config = dict(
    experts_per_token=2,
    norm='rmsnorm',
    warmup_steps=200,
)
Below are experts of layer 2 (counted from 0) of a mixture-of-experts language model. Rows are named router (the router's row for the expert), gate (a neuron's input weights, with its number), up (a neuron's input weights, with its number), down (a neuron's output weights, with its number) and show model dimensions 0-127. Each number is 128 + 24 x the weight over its row's rms, rounded and kept within 0 to 255. Numbers have three digits each.
After each expert's rows: "gets" lists some tokens that make up at least twice as much of what it gets as of all text. This comes from a sample of Wikipedia text that the model never trained on. Tokens count by the router's weight.

# expert 4
router:133143113146106113139145148106149151115110151125118143142144142110210143113149120109107144137143043143125152212150103115145106082140107143145113145113109107148106145106079105114116148149141150112113111109145106105114151151121108111105149109145148150081135109145145110139145147124184150110145151109108143109121146143115140142149150102150147147136143108114109150102108170143110069145137
gate0:096154089125145101156145117094156147108113131131116103140133157116106122129143142152099122154087108165116130110121088110102126129120119155088127099142135143102130118128103120107163138157139105137155085092174149095093096125079080157131111131162119135150104140103100118133129136129113156096121122086113166147115139099125151107109153111125096174078127143123099114074137105125105106194145
up0:133124098119131102133133143097137159124132153131150104144109114113134110110150101107106159125107156151139149125140152125095116127149189158147138116143103165112139143062120155166131151144222128185125132168117175116149118104153147110115121128160140117152101116119117134103148131128150111129127133103146105104113094106128132104082188110108116124062128139114122134105091137121130108156118
down0:107134134150157168089076084151133133110143141132131150157078158150131121119107141123141159102126108124112151155164180140132167124133145148140168137155123139134087125135166118083126129129090145151132114112140136107124103174123121116156125075104092117147139081168101126131128120168092115133142142160164137072163088106128122132120100135108119103113134156128097092151110107104098121098144
gets: " the", " a", ":", " is", " with", "201"

# expert 31
router:144146114145115110138138147142139121113115140201113139138138138118176144116142118113107145143143066116157143135138109064144113115148120139140117143116113107143118142110071108116107143145148121114115138116143115114121143138115116113111143113139144141124147113145143109146142139118155255114143141116117145117117143139108146146143143113146126146141148120111114147106111138144106101141144
gate1:187099113154114114170140112126137125133111126147099105163141128100092103119110107116149157137150111095125112188155123149159149159089135172137145148144106127123129118117107093131106138088155143133133131136102120151165145155095133113131159147140105114141117159151115133121168156143112147127111113069071151110114108121112115125190166156165143125141158138103092165114155100124136170144107
up1:085180155125104122113144179089111146155163101129166143126155109148129108142135123125134141130100117146138077078159153124098122096177112099115093141147139105145125162115113107117127131170093107117102126096115145135077107122148141130124151118124153118149149077120138136168111149087139116177156187185142130135128111162110122112106146097150141112128109128133108114138102124139139132133165
down1:105150149137153099110157125111121077125105147123108214131134097143165155131126176124147095116167105082149123110154136122169134133115127128161124151110140151121117157125085129142171167148148130114157078110102135093096106136155116152125091139130104128111160095155151164117139102114146124130140117123153160128079163152109142106143119154129167091133138103112118149085134140128160137132132
gets: " o", "ect", " Games", "ference", " more", " et"

# expert 29
router:134147114151118108141148146086153151112111148079091154148146142108085148103147119110108142142142131131155143079148114167147107100148104144150113145110109108143115067108157109108110141146134129114110118116140110116116147147105115109109147112142146143151141114129148102139148143079050034117144141107110144107107145152172145150146152108149100144154145114107108146117107156145094124145148
gate0:118144102135134126105131150123194119114125153124126176119109088124093149126127127123185142133158119128120155125175108133111110146158114131132102170086164136139154161165092126140149156130109117095149108114170148112145104183120139113119107110095159108134168094133126108109155129112125149151093113100101127145048149122138152113185148167113138118137115132119105116142161141099115124148138
up0:147144137088101098153086134130162115115114118170145123126108109135137141157140103151159163137105138134182085143137129130130136137140133117110157165138118110162131112166152125117137124159187157159108145122130114126171129098156138132142145118144089140178126140151093122108109143130154156174121154090131084066165159109104152141133159130148165160087111150160158147159153115114132127130142
down0:092127134095095117143106102152107146099134134118116160164134123117127130119090118095187139172142094111143107129159157113188126130155129087144102109190158100145094125134096167111130130127123162132130110134088151124157114155122125113150113117174159094139137172169144153102121109142149150138110127093131144168156163108119149135138128129139102141135112095117090101139153103093121125092093
gets: ".", ".\n\n", " to", "–", " and", ";"

# expert 40
router:139143114147117109142144145151147148113115147054105140142142140113226142116144109111111145148143075060147143108148109128144114181141116146136111144116108106147111150118088109117112144146141065109115135115143112111113145142120108112107144110149144147133168110158150110141149139082100043120144139116115136112113143140156144144146144112149140143136146111117111150111112106136109124147140
gate1:154148156160140121152120149165121145150113161146134129164093146111125121117090139123162166081151155122142127102091202161152164149137136124113161116132126122155150175120132134139110129107100134119177144148135127112162135121155144135156130102106139174148110143120132138092120130143049140125162178158128148142102124109146152146156148125084142141140103101104108122094137111105146164132112
up1:122131147127122140137096074169126181108094094145156107150121142138129101145152106117153117094139125137134107119101202160149148145140101146117128095119155160120138122122126146164157145135118128089127119166149137140139147152144087083119132123125140099095150160088145101097104142134123155103141140119142110169117148152142144099125138138141096085172158104085125104086109091092112120093147
down1:142125146112133151091134106126166113176151146128129137109120140158155155133131116158104170145148133155091147146094113079128077153138105132173157113108119104133119127102149115121111121128132124099088159162133152129142127126157165137109173129143120180124164133180159149113106178137113147116166148130107110085172146125119139129129109168054140131107103094117137129124164137148128144129102
gets: " |\n", " ", "el", "er", "3", " |"

# expert 13
router:129147108141108111145144143121142126107118146179099148141143147107174143108153111111108145147143067152147151126142106126147107148144115143139115139112107109144115223113107108113110148145145047110112078117145109110117142143114113111115149107136145152177121112157149103148143146111160137118144140111112140106113146144048143145149146111142145143137142111107114144102109167152108154146146
gate0:131124141133143130113163095154141116140136111114124182165098127122129116127182089116140160138123119194125143135142170129128116135199129148115136142092137157145136127135122121120068117111146158120160117102139100108164120139101119143134100082138119194139085185151152136110164132112144136178116135164133112121126094113116153137135117171092140151094121114143166144097141127130120141125115
up0:107159079146111107126132097130144146114113104157121126118098151100156133175077153180139151143113127153154145132119141142150128162104094140143156096126121128162159138119121124103127180102090174134127136145123109161117086085094140120100127138161119139089096144078123167103151135138137116129096123111136132118156102116127123109158155140094128138098101097100151135128140111140150136088197
down0:106156118081122083135113126114152120110164126087128115152164098120130160118096116115134083120142103105122111143140085132136192138112131117092153115127175114088149134128117092093140121136077170111110170130121133148101137126168122139133126152157091127140182144124067110148084101118157166140145102129137155099142095130155129133113156094130115116165099133144138133144118129094160132139143
gets: "id", "ag", " Music", "ism", " music", " event"

# expert 36
router:139146109148115108147147149132140082106110153025101144145148155109051148117147111108102141153149126076147151132146113174148114144146109143150110141116111106148111148114150112111111146144149142110108143104148110103110147143111104108103152113151145152095089114141149096153145142082108133117148154105108146107118151148107147150152149105145137146144150104113103156105113082152113119141151
gate18:124131143105128107132158123151153150156116148132136148125167135083131179120141122113159109152119112146113137115148115112157165149140137151058135179090144139123103131106114120139106136128086118121080146159074113105073107157132133083122131105148089114097166110159127115132139132088139157127134124122113149107129108155119132151109140159140113167153168122115124139111135097137067113117188
up18:146126115122072145154125140139110125159114117101127111156071093149168164117154130098152141105134144180136151104155100076141178143104139137126093091135129173115131136129125122142146122123085167106132113144112135151121095118146130115137154121165122153133083177121112085080102127165106157124133110096117180139127140164089139108110147092116137119141131144105146140121133102103113145089144
down18:149150165151161120109139113125162118125097147154131159122148154144147058102142123097114160142122123115157117180138134124096149119109173103111127149136125097191148051151131117132114130122150149152143108148136140109096128131132129116145110142167148118132089140148131131125118159155130167149162107057137111147144138137129170127134084177128139151100151168137103113121132138106135130116160
gets: " in", "199", "202", "198", "195", "194"

# expert 21
router:134148118153114111141148151165150119109113153190127150145141150110138141118145112109104144141145226129158143152150114114150104137146104145148106152110110108142109103107184111105112142149140176111111084112143102113111147148110104113112150112139145142145176116114144104142141143083125147120146147105108150114112150139088137149141143115141142147154144114107111156112111168149108047138144
gate1:176179109130126129119118140151146136122100115134157145152140196155151131107140177107097145151143165099113129090144097099113149106116133124120118139107130149162131158143100113130116132156144112099143134124123130108125094108171163097112146189090090129091087096103152110105131087106172111140124150145108148124084115111172114112145115155114102170100119121143130109163118146138117111118155
up1:132157146114107145113137130112120092150149132111103129115152124120103093120149144110129111134101119091123147183189152105122117168096177099102137121130083095129145129135125160110109157101142114149117130164149140095156147115126169122113158127081103158127133136109101098169141175179118128125125145112139160088156130063092109156177111137129112128107142145114153137124104138101129136099089
down1:130149142085149136179155099133105118106113165177102128131166085109130103140078148135145111110140112125127133133112184125148144120150103112121110141168120127131092133162107127120126097080162152139117160131125140144164082156124095121114149173113172077133132117110085114107150149102139115121122171146140111182134094149127089116155138124125148145139090093119127136114113112108121103103092
gets: " |", ",", "0", " at", "5", "00"

# expert 47
router:139146120141116113139151145139149104111115151173098143138141140110167146114151123117126138144144168094140143107147112064143109135142115143144113146108114107144118141109167112111112147145143156110115161113143113107119147147117111116118144116141139146107162111140145107133148143122083000109145149110109139110118146138125142141149143113145092141142144107113111151109110147139096150139138
gate0:142126134122181123139151118174134132133125132141142172164110154129123144067134172129102123128139137129107102127105082171147113149133175134151124126099071131154145120133154127138124134158181111138138143174164120133064092144154194096144143173128141148161123133143145148138140157138106139136152134122136098090150116137106159135102111110126145155157126079113135107123118113138169125114122
up0:081098067126142119092158132129155133130113145128097136138121103111143186122169189119150104124115141081130117154134111094095161143133134116142147140119098126115138152133079133139163127118125133140121135126149140130115110131160105121146084116130157140121148149092135137125145142123120129134165109134094174076188071124124169141107145125106150116117128144154085103167164165154131141157137
down0:125130145123099140148133109130145102111115089163131120137121077120134152158139137113116161146128147113119106097168124141106145163143113111121068131103135136123146166158092133122102120102112123174164119145165134116094164142152086169121106100102124117099117112120106177126156102138110115095114100135120097148131100124142165158107092095108100148154077124151066141107107115174158123113145
gets: ".", " on", " the", "in", " to", "The"

# expert 24
router:133143115142111110147144147136141155112107153178099140138145140111225150109143108107105144141145120151143150161147113108145116010147114144146114143114114110145104091107173114107107148151148158114113104114145119112112138146114115112108146112148149140122145110126143107146143143158172194106139143109110149114117146139169143143145143108144119149142143112114111140109112110131108104143138
gate0:115142131152099126112131091170078143100187154123162159176128123127154129123166109135117117151107115117076125150112127124128126152118116150113122167147135153143113128111107113166083114109104148126126137135128106159180142126145188118090085126142140145139097113168116150117161145145130158161131148097089145117109090119118095146123133120103129127141116116118095139108081095160136123179174
up0:108081110133115155130132106096158151105149152124170129138104128132119105082130110147192134129135111115125149143117150132133167115111145142104162143119148134120132112112126127147126144134082140127120133163151112172121164072094127109099096143150152133127128113159094154162163144100099106129126160121087125167145149124073071149102123132146116110127138116097149144154080105135060125154117
down0:147112154141131118171141108163147107151078111157133179118135124121143138119109167079092110082089095107100140162149126121102141124111150148149153122110127140131122130141144111137141132173168110137145101143072153134116136158097134122100093166113140084067146157162116144118118145123133119132085119117127092103146111108133077107175095137116134128117144135152133148146126122080115108085118
gets: " of", " |", "197", "196", "|", "2"

# expert 5
router:144146110149115111142134140104145123116112149177107149142143143112100150114149112115103140147144114102155147109144113162146117188149111146152113142112113113144105148111161114111114145141136085109109116113147116109108144139116117112108143109150148151171149114145148110139140139111139000119141145116112146112120146140169146144146152107144147149143152115115111145112110076134113141142142
gate0:135114093154106099144145147104167126180108077108186121132115128159132159165142093129097113123154127114159120157128084125130135125115081144132101130131152152146075127109140088096115129134099125111155145126098107118123150134118106164083105130111134131145142088090127140102157111144156116132113137087163155140112169114061120136103122126142115142138100120124096127174117096101091103139129
up0:157119118129111155132141123161117105111112121112111136093195119147097137154111153129147116157133179126097149143096146133128111142150158147152138101145132121132124110121165145094123123108099160133105125115124108113152154107117159141151147137131170159111042133129145074092087155149137084123159186125149143107139155111144118126141113136116158148104133144129130136138084123071164094138109
down0:127089114114145137140107153118097114098119107116117164148175123094111132099126123127157162147161109147109124134133089149082087125174131131156123151158140157081101112095135109077161135097124150156104100118149106092124085135125157138097088145125108126130136108112114103113081111142128087124130134168144145127144149115119135166133128137137139149144147116133147069186127186099152114138143
gets: " |\n", "and", "ub", "ip", " Par", "é"

# expert 35
router:150146112147112113142144147173144076106111153084108146143145137109123141108143112109104145140147035135155144113144111085142109051141111145141110151115112109147113078111126110111116142141146129111114146115149113118123146144105111119111145102142151141154116112133145111131142142150171019110144149107110147108108154146144144144148149115143140146146144108111107148109115113137102119142144
gate0:150154113081092129157141125143162180107127147121140123103124124102081122123118119155128122150212116139099140156149149128158138098125176145139135088111145133127117142135178140102145117134115140086135126080146161108162146149126125115120129101107087128143096134158096112165124112148109105122102120164089124097087130154125165134149130118093145148112131102130129084162110160161122112150160
up0:098175168176140117139117165141162115112123160148142145140149095148128123120133114110140105134103127135120086084093135150175139143100184137101156158079126172126165083111116162109182149120122127135132133179096133159151157122115154100180093129140134132114069159171133124159113128163121172133129109114159116134157140120130100117103119131124136124120144122124145160135125138123123119114125
down0:134141083135145142103170163117135143127111106125114154124118140107123116120099098123135111121164147121147119137130102120127160085117085122144108157092141151083102144133172146129152167122166101136116151112078102101104133135162108111096060166089107145112108111116162162159098139126151154136100138167145124107126128092139127129144140112100092095138118098142111109140133146146167093077093
gets: ",", "\n", " for", " m", ")\n", "am"

# expert 33
router:127148116145115118139141143095143153115114145091104145140143141114030141116140114115116138146143137110138151129144115202142119160139113138145119140115115109141112049114180113119114144137143073113111164119141115113122141142114111113114144113145149144146129123103145111134143141133053023125143142114115143114122141134128145147143148108141125146137141112115118146117114086138109144144138
gate1:138137128151146099067139118126130136147139101140118152147155098113144127092118140172156141150123170103155133109107118128115151112145154124134131153110118162111119112125154131108119163166116132126115175099095116155136113135159167101117138111123080129114138097127086116142148170131117104094127161121101147156193162111157150120103124160185102156163136076176128172152130107120141138108137
up1:074121106133163104106176108116102149120142128114112149112115091099079146127172145161142130095111111142148146112135068124152124153114165140105149158108123113140148125144105131133098148133106108114118146115123119146120094094139174134181112123104133120122151173125164095101124148104119107145163141107131097131107122109085118111137126142155122129181132163101122138123135116106069098125194
down1:113148157156152124152114162156171109097126142127176104143152150180122119153107126137111130155169173120060163165120104128124092131089107135106097118095128164106108129121130090110127135157132133140119116109099111158154160129148171137129132151133097138143134115141121109190154113156087123105114161115110125175100129128116158150106140136139111122154097117140135151078126089100134139100116
gets: "at", " of", " t", "ig", " line", " cont"

# expert 34
router:142142110146109108147141144116140118109113149102099151152141139112144153108151110107114144147136006099146154135144113145148111192144114148144118143111111111142110154111121103116103147145157128109104122109146112117106143149115116116112143107152154144123130124156147106150151141134215145114145144112109143110110145145181149142151151109143083145145145114106111145111106072136099117144140
gate0:098170112127132096134160132166151148115099132139121136180139106116125104171123135115159153094137155142094119129132138132150103156098143140135173117160120138147145135113153142140128160092165130105162075121133135116180134128155158157097109127166107153144150134100083117167149104135090058107138150105081137098089121134146107081110124091129126128120157132117123141096092149136140123133124
up0:140104124113150104131109084141146096151150148155112110124131163110154125145101112130104126123108135115136108095081128142131086107154125153131143187106141125130060111165151118095125101115088124143093101121104102161139144119115106121105078134099118135112106113134112159115122191126103142161178132122181167128143127150126141145148138170091116089129105173122097153120154102118130148127142
down0:162143140127122118145136093131146143160158120115122098110133145155108117114157102094116102153124136109178139100112139085123121105138116157105109122097121118136155130127156139156128107137120152172139132106137148099135071096108135100149132165096116111115176078124147143149114112136080098151138122151165130158141160113123138094138166118135162120113119167137156109130138084111150218158101
gets: ".", " years", " White", " Years", " Mo", " —"

# expert 9
router:134146109147117108141144142156148112117118143111103147143144141114097143107151111112108148147144255139132138159141114116146114147143105144142107148113112113139116106114136108107116146145134164110112064117148114112121144146104117115114144110149147139095124114128143109140142138165106122118138146106116148108119148151141147144145151115143092145149146112112112148113110118141104116141147
gate0:130098103140119115107171115143149162118082116151131106114128157112121109154125169127174149130177146135103157149173154152153085115097104108169103116120183149140146141132121143139086153158142143122084118071136144077128100097115078136133134126135145128113115106116139124107151143124138140109151165147099141173146119126144157137157169138112116104125154113118128154132113179162134167130107
up0:118096136089130151160147096113167108107166131139122143115165161110126154151156170127196134166115133117134143146153175108125125136113085137156132092142113149087154115147150118132091124137142121154094133152164110140146131098116118123166118132126128136145122153162136110052128127133126133169100161149102115199093153105159146090119146154143142137130131121096155128115108111134121125163129
down0:108147101093139158097154102143128179118108093090115099166135095133139135127122136131130121143139144075149131122099159138096148152184156123074166091141108165112132136129128108130098106132165113157140148110141134148102113119125101120110131132150130149092145114140142136159176105136111090127104119162104155154130113098118134143125102116136210157123172138158138132137083128129130112094094
gets: " also", " Sun", "-G", " Play", " Co", " •"

# expert 22
router:133141115137115115140143144135144155118122145146116141139143136120099140109142112115118143139141255138144139122139115146144113108140103139140113144121113115141116018113045113118115142138144170116119109113143111118120144145116119116117146111138147143085141114127136114143144145156106115118140141109113140119123139143102142142141144113136118140141140118109116138112112128144114124137141
gate1:144105130134133140098154115175083118148093115124081139151130131107132113114121144105176136123119091154145156098104117080116130135135145149156127099100144138103096118121126108095146164127121170098107151109113113130103129163086122124127150133111171175131129094151107151133136113158119117097164115157130134150108097094114113076164127102128112131171135090146149117180099121171173125130088
up1:090097152101166108152134094080128093147111148171069119125122131094119109123134142137114115135141119110138099136132070163140164134113125118142140167147080152123130162138160164140134137149119169094095127087132131134136129108113164112152109126090139150193120139167073137126108089109150169103130134085145143093119150149105154126128149166133146098130124118124142136138138150116157118132139
down1:141136140118084094178120154140127150126156103157128137102128121160117159133123164141122136115107084103119099121144129115137125153134210137108145152137112121124206132139120128110117113131128135118113101159116132119127092096156124124155135141153137127109103119124153077110124143104135120121108128124131154099156142153144134191138189185123122159095073159144141100150144100118119133083116
gets: "4", "0", " (", " E", "8", "3"

# expert 45
router:132145114141117113140142142128139124118118141099102137139143137116095138118140113113115137146139107155144146074143120169142118126137120137139114142116118113141114204114106111115116142140141228114115132117137119111115139140115113115115138118136142141129133117100141110139141141106074255119136137118118144116121139138115139145141140115142160139136142120117115139114113078142107099142137
gate1:136161130160113093138176107118077199088097140133143149183153169156156102121161172101156122139140127103134131126131111122143096148106153126092117119156134126161144138115137113102130115151135135156141163130096125091167143129173135093133121138135178119108089095183129127106135155093133110103165121116110125133147124142073149117121108145129133152143138101116114117159136147124127121089150
up1:102058135146133150139106158078135115126148110125078136106136092136089122150150165147149125096115105109199140112139116151117158109122117170121151157095107105092122137117141138133115131110135087166120119125155138122124102154093113151124126101181151121108112119116107136144125128069130126093127150161150117133161135128125102128159157110159152133159105131143135104127114096149127159179081
down1:164131135097152134079105116126111191092125087105122122117147089162123115187125116079136126101137092129164110125112153121122085121178120128118179123132091120123148092110112147094122111131112141141119145125088115141113143127099122151099138134154117141095138080126086160155121132135111136149139079138134175088109131146113145125107151171107129086124120119127129139124121128097138072159129
gets: " It", "2", " it", "at", "1", "ion"

# expert 44
router:144141116149118116142142142121144164115115146189105141140138140113161141118141114115105144136140007076161139123140109087141114154142112137143114147115116117140116222113077114109116139139132139115113140117141117119117140142115111117114142115134139142125140117150138114144143144103120244117141134121111142118109142142121136141140135115144115140139143120110112145111116102141108118136139
gate1:126168134112089102134163085086122113144127134130152146105145136102140117153124144123155134137131125146124143135143151138153106180137165199152147144105078125135153117126139124116073134116136140143122182116120148114126153182118139126097138142144169158088138112155142146148139152174096117095148146131150145097157161151146117149112144177156162133124153092156147086105150148131133162112127
up1:071149122124133124125171133123084110110096132160153141181107115118119139134138122141123131090107142143144127150107149117119124137090129120088126084124142147147112146140122137120130158114134140134115103129143112075131093110084175144166099150133087139132108159097127156114124159100117139066155124114131136154094144130180108120145191146136135145168105160153140104151145149175118182128141
down1:170158133152104171114162125110179113123148143132108146162112126159148133097104191107109125126147132149093126125143168146170102131125162128115121130125094117108135130150117143099137100131123123178106109125129116138088086132110131093183115169115113134098139108111134099171113123149128141153124127111088111113150100132139123146163136160143112119097066127178146126148146108138135072104162
gets: "n", " L", "In", " School", "ers", "On"

# expert 43
router:131149112153116112142144150167146093111111149157118144140144143112169145108154114110113147141141112146165147159148110091147105144139111140150104142109107109142114101113173111107109142148144193113107122117149124114106145141112111104113137111143155137191193107167144106144144147161162228122147145112109145105109145139127147150140149105146174141143141115109109139114107158142106146143148
gate0:126128120134124131112119127165153076127103133124114124125105163135094142119141105109158098139091121146163134157179130124177162075150167122118167136113110144166111094096126111105100136076127148132099133107148178144170137170126166127084172146130143124162131119118163132151098154136121136169153142158142146077087095103131133121154132127125086132161119136116127114163143153151129129130120
up0:137176098139165155101122126108137160122108120112151132173117104129099144148091179164150113141190124100106109095114141134112106104111132114136165113117131117135101112157143106122105122137133105170160135128154136157142086103168147144122112144157150119142108137066143109154109150162135172106107130143141133080128142065157136117078142144151154145156136086148134157149135106131140133105135
down0:093122124138115124109111113089128149151106118126164088090061101133116128103142118139150111121150141140093114173119160137115135113155122148161076117128129181118128096133126125150127135148131100124135098151145105145109119147104145134108090153138110092182118110092117136115156147115085113146083109146121086097169151145168156156114122149138143127097174163096120114147145166108124139117176
gets: " it", " been", " their", " m", " both", " most"

# expert 26
router:138146115147106110140147147215146089105110156120112149141146143112132156115144102112101149142148169212142147094147103138146113094148104149148106146108109112140110121115172115110113154139141079110106176110149116119115144145110114112112146115150149146105173111154146113151152147115134160107147147109114142111115149137185146146153153110144081146143147111113116145106107147132104163146146
gate1:116080108101143149119153154049156134112123136137111130122134129112144134145098116121104106105107094129177126136145165094133134115141162148101128160107102140114150152079150112144093137113128102136156133153114146137124131133097130113181100101130117133105143092154157082109119125093107184131160156167130183105124136145144086151110137139101122111093134108117111139160139174107101147147151
up1:111150105121157111150151113165124149100110136125150150114162152121121146129120193133137089131099137094095135140147163147142151153137123122134168188123129146128135135147093138108147105144161108154160141158104128110149145112136131138156150166135064116145080115079115129158135147114128097121095129096141147141151167127117129089097131091187136176147116090128130143130114138117115095132175
down1:151146096143149141113117077128162163079085093113149129114170098099107092146163101121141113150134123149144105119150133135155119097106184105127133080126117173147144124140159108150165128138164132116113145125132167154143122147118085106140140109114109180096155120120165181096112134104146134151149101102114126122149170155146161138090117132115132126152140132113160170124108125103130140155108
gets: " ", "ok", "13", "8", "7", "ake"

# expert 28
router:133142117143117117140139142165142116117119144153113144134141146115069137116144114117118137136137025137147141102135117163144118168138114143143118137116117116141115094117093117115116138146143088117114109113141114117117139144113115116116141115141143143202116120145140112145142147124157255119140137117112142116118141131153143142139141117135144139142139112118114139116112110137119132140140
gate1:149132133151140138151104142123138058101115105133119162151135154145140133143116156126110151137134136142097105163098115137114094104120116158174150144104120127126123051141133141091088127142178115147092120095142107195110121144083184168120156095150092134140130099136095086132144141133141095137118153157162119139102152115142118134183133138111123133110122121104151155105137115121142133149137
up1:125115117121123114096159119144113112114125152108140141128110141164160123104115198173130128122135134129161158107144117112103176113092140176088139143120125142107083129126148145148101141183085093161149147122109150084139111140116085061132127114144137097132151116138115131117128141177172132144126103109132141137154093117108128157128128112162141180122114138149088111164121119096101132161100
down1:122126133179148116110145156143131133120119108160081131148133143140100155130141141149078090078093143121116178154126147111121117179153145152151103135128117107141129162117090175116144108118137115112154113185137110116136121108124091136085128166119097133111152153186142124127160107137138119169096134092096160125097137130147119165112160145155140183091120137143141113138115173122099133124136
gets: "'s", " was", "6", "2", " were", "8"

# expert 7
router:140145110147113110142150143112139175109114150095116145146142147112123145110152109113116144150144082111168143040149116148147121145142108142142107142116112109141111184113123111112114145145141169115110116116144110121109146142111109109111144112143147141158145118141141106154142148119144182120149140116112141115116143146064143146151148109142114143143149102113113149113109195145108028145145
gate0:133090092079075107178146115116121099140109151131123140118142135100132135160093153108122109130118138089126090161138128117155128155117135088127096134093100117110152132131147118134093142176128100106082102118092128115146122168132133097091154119121069093153100155176159126128111132126123089146165112115129125092165130147124116126158112133118123107145092130126148080121137083092153121098123
up0:124110133100151098130166102174176117130130139136134100184117136122131144164097173133154146121106125132161149117140136169148144130180096133138098155127107119086168158171115139108158083089111129114090144134113123168134121122109116135132092116124163126164137088098153136117103164133157168123132110148163154166136103120116130162163139116096126112087090140144147104132116127156098133135152
down0:122105129122139134138146154120186134131176155127137128100104135095128134131185119148094134096128134114125147101202161140120086151113164105129146119114127133106159107094119126121108138084102125146101167106168151137107142098091110116085144115133114158105131097079143116147125151155146138098129101069161167123153141147131113109115117120114153144170149144100146121149136079111111109111142
gets: " ", " was", ":", "7", " have", "is"

# expert 25
router:136137113147111108143144142148144120108111148131109146148145144109151143112149108113104141142140022128158150108151109166145119032141120147141112143113108107146114111116087109112116143152135194113107164114143118114109142139113111116114143113144146145186142110128148107155147144116127115111146144118109148110105147141149141142143149109147057144141146107109112148111107162142111094150141
gate0:118124108107096116138136148096109057152121130103122140160101135149108154130112132092119097083192115103115163125105165101139127123129135109148118105129143106089170140095127140137131147141114132140114122119180136066144144080117121116165121148144134105146153094113133148174109088119103135083150116133114158117100136095110139145091110119106108100166128109125153108159118110184119110142142
up0:081138157175162139100115121136093162150153142125152104138123093144154149114116114153195127110147111182143145135147093116145136162150143143147120191154110105109126128141121122072129122115085119104133166100160156111166159120110136100105135102092143150120140117131151122124116065169124129122130126122163152092136142084092125101139088153147167132126134148133136145140141137102124128123120
down0:103069112111154135133149101168152147153066113125108116117153154159150140139108147127116158130109193122149116153183157153114161101116189090104154130149176136143094133138164098122141130154162108158126128164142087111141165124121125141111125116102171148154131119157131138141102120174133144124132101150097107144122145127080150116146146151114125130156131139118150099107126108136131130156111
gets: " |", "a", " B", "al", ")", " L"

# expert 42
router:138151109144110106145144148169148132108109148130083145144148140106067139107152123110114143146151177127150149111148113137145109066139119143137112147111116108149107218108085114109115149149146106112112169115148112104113144143121106111115147103145149150114097116154148104144140146062125173103145143115110150102123148140090152148161151105144153147143140112115106144107110110139102079144149
gate0:111098143122140087111176117137125061116127143118128125156140089109153113156053115149122123131142134137176139120173115105105058150156157099118072137117121115150101144128139117078145130111101150137132165119101126133141109160123140116097171114151119142105129097139102126111132127145141123127143128110134166132079119110119157134121152101136161119124130094138157083125132143082099103099141
up0:130096112128108095106132133103156129165101152074090093105103063148107078120133128149158133170150138109109152110111101130135142111171124091116115094146079109115154124171117059095131132136131097097145119115132155106132114107145091099120132094123133149125088124140133119126137149114121092126093117148158119168144145151083124090143138154113124098138170110124142130086125128149111132124136
down0:172091113094090135159144092107139110204141139142126173146136088158154083098140108160123164122122095110131117099127150166140196129103133088132110148142118120143134131146205107127117120133113142128107137155131138100150095140154169098101133104092131133124125105131150156134125144123129137137105113149112107135122131136157085126146119109141131097168167131114133134125125076108116139152108
gets: " with", " P", ",", " W", " C", " m"

# expert 6
router:135145114145116115140147145103141114114118143160113141142137137112127144115143110112118142143143255139151152106146116098143110175140106137144113143117108114141115063115159109115111148135145114114110118116143115120119142141115117112111142118143142146115164114144146108143141138195172222117146143111117142112115145154133140146147147110144089140142144118113114151116113132137116065143146
gate0:132101118143163069159154141141149119142179136124185129119071130148097139111136101130118111150135114127120110129113130171139106135107121143093105123144116107134144124129120097116092148106121157103099158087142110138106132096121109138154167130096167138131145110108103200134137192158163117104165135131107174207122102119137148132102098131131135120129138104129122117109138126128119159127149
up0:145158112133096157142074147123094150113144144133087110113145124091119176153138104114134145133164164132119121128146089140098120140122139116152137116132136126140145141150144171140140109150160126139135138118143140147122101136116139143103126086134085114136162164182126092155115097116137129181156121112113093144118100151150120137134121144152106183180110161190108103092133089068110130119113
down0:134138111136157137101085147116104128124133120131132184088160155183161092148170138097115108128136108142102105154118097145087122126108170157140111104155093123139108172123114135106133110103116136130119112114131112126105199133100140119102072121119145085127124151135118126155122126106135109119140175195136119157114099107143122114144095145116135138122131151159080107112145144087146135172125
gets: "201", "200", "199", " In", " M", "198"

# expert 37
router:135147110145112108140147142083147135110114147064101144143147149112197142113144112110107143141145200088145146157142113134145122150141111144142107145116112114146111087113170110108117143150143062115115141113143104111110144144115109114114145112146153146120128118162142110142141138083176085112148145103112142109114147142148144145149151110144058146144142115118110143110109199134110133146142
gate0:159167160121152126138157109139117090124094119112141131148123178104124115115107132093139131153104124165168177124149145114132074138147122098147141138096149099139118109124116156122131160124108141107084132155090116111162146162115149133121152090130175161160164121145137164105110131104119093123157150135149124108174142076120137116131148083102108151066146089128118120142087121124140135096113
up0:100163170082125177165123145106150080112167146132169147106111135154137126093152085143110152156140105127148129128151128115141184124094101129142064093139126119106120132151133104121136124142136139168125122107121109115157111171152129126135163141140151081141113127139109143163118154126147181134153144150102150143140133169112138123097127108091166132148063097094129134129117156127135120119106
down0:185111108067152138099144118121122125113148143113120150153115121096153135144089125112131085086146159142131098102137142117122129151102127108191094129120086129111109139096122113135088150144140066155145123131115165157123152105129150125106091141128108126126149132135104090129127090145117111132114108109132104119117189128101163141138099117137122169130130119128177181100098107100131075126122
gets: "ish", " Sim", "iano", "ige", " well", ":\n"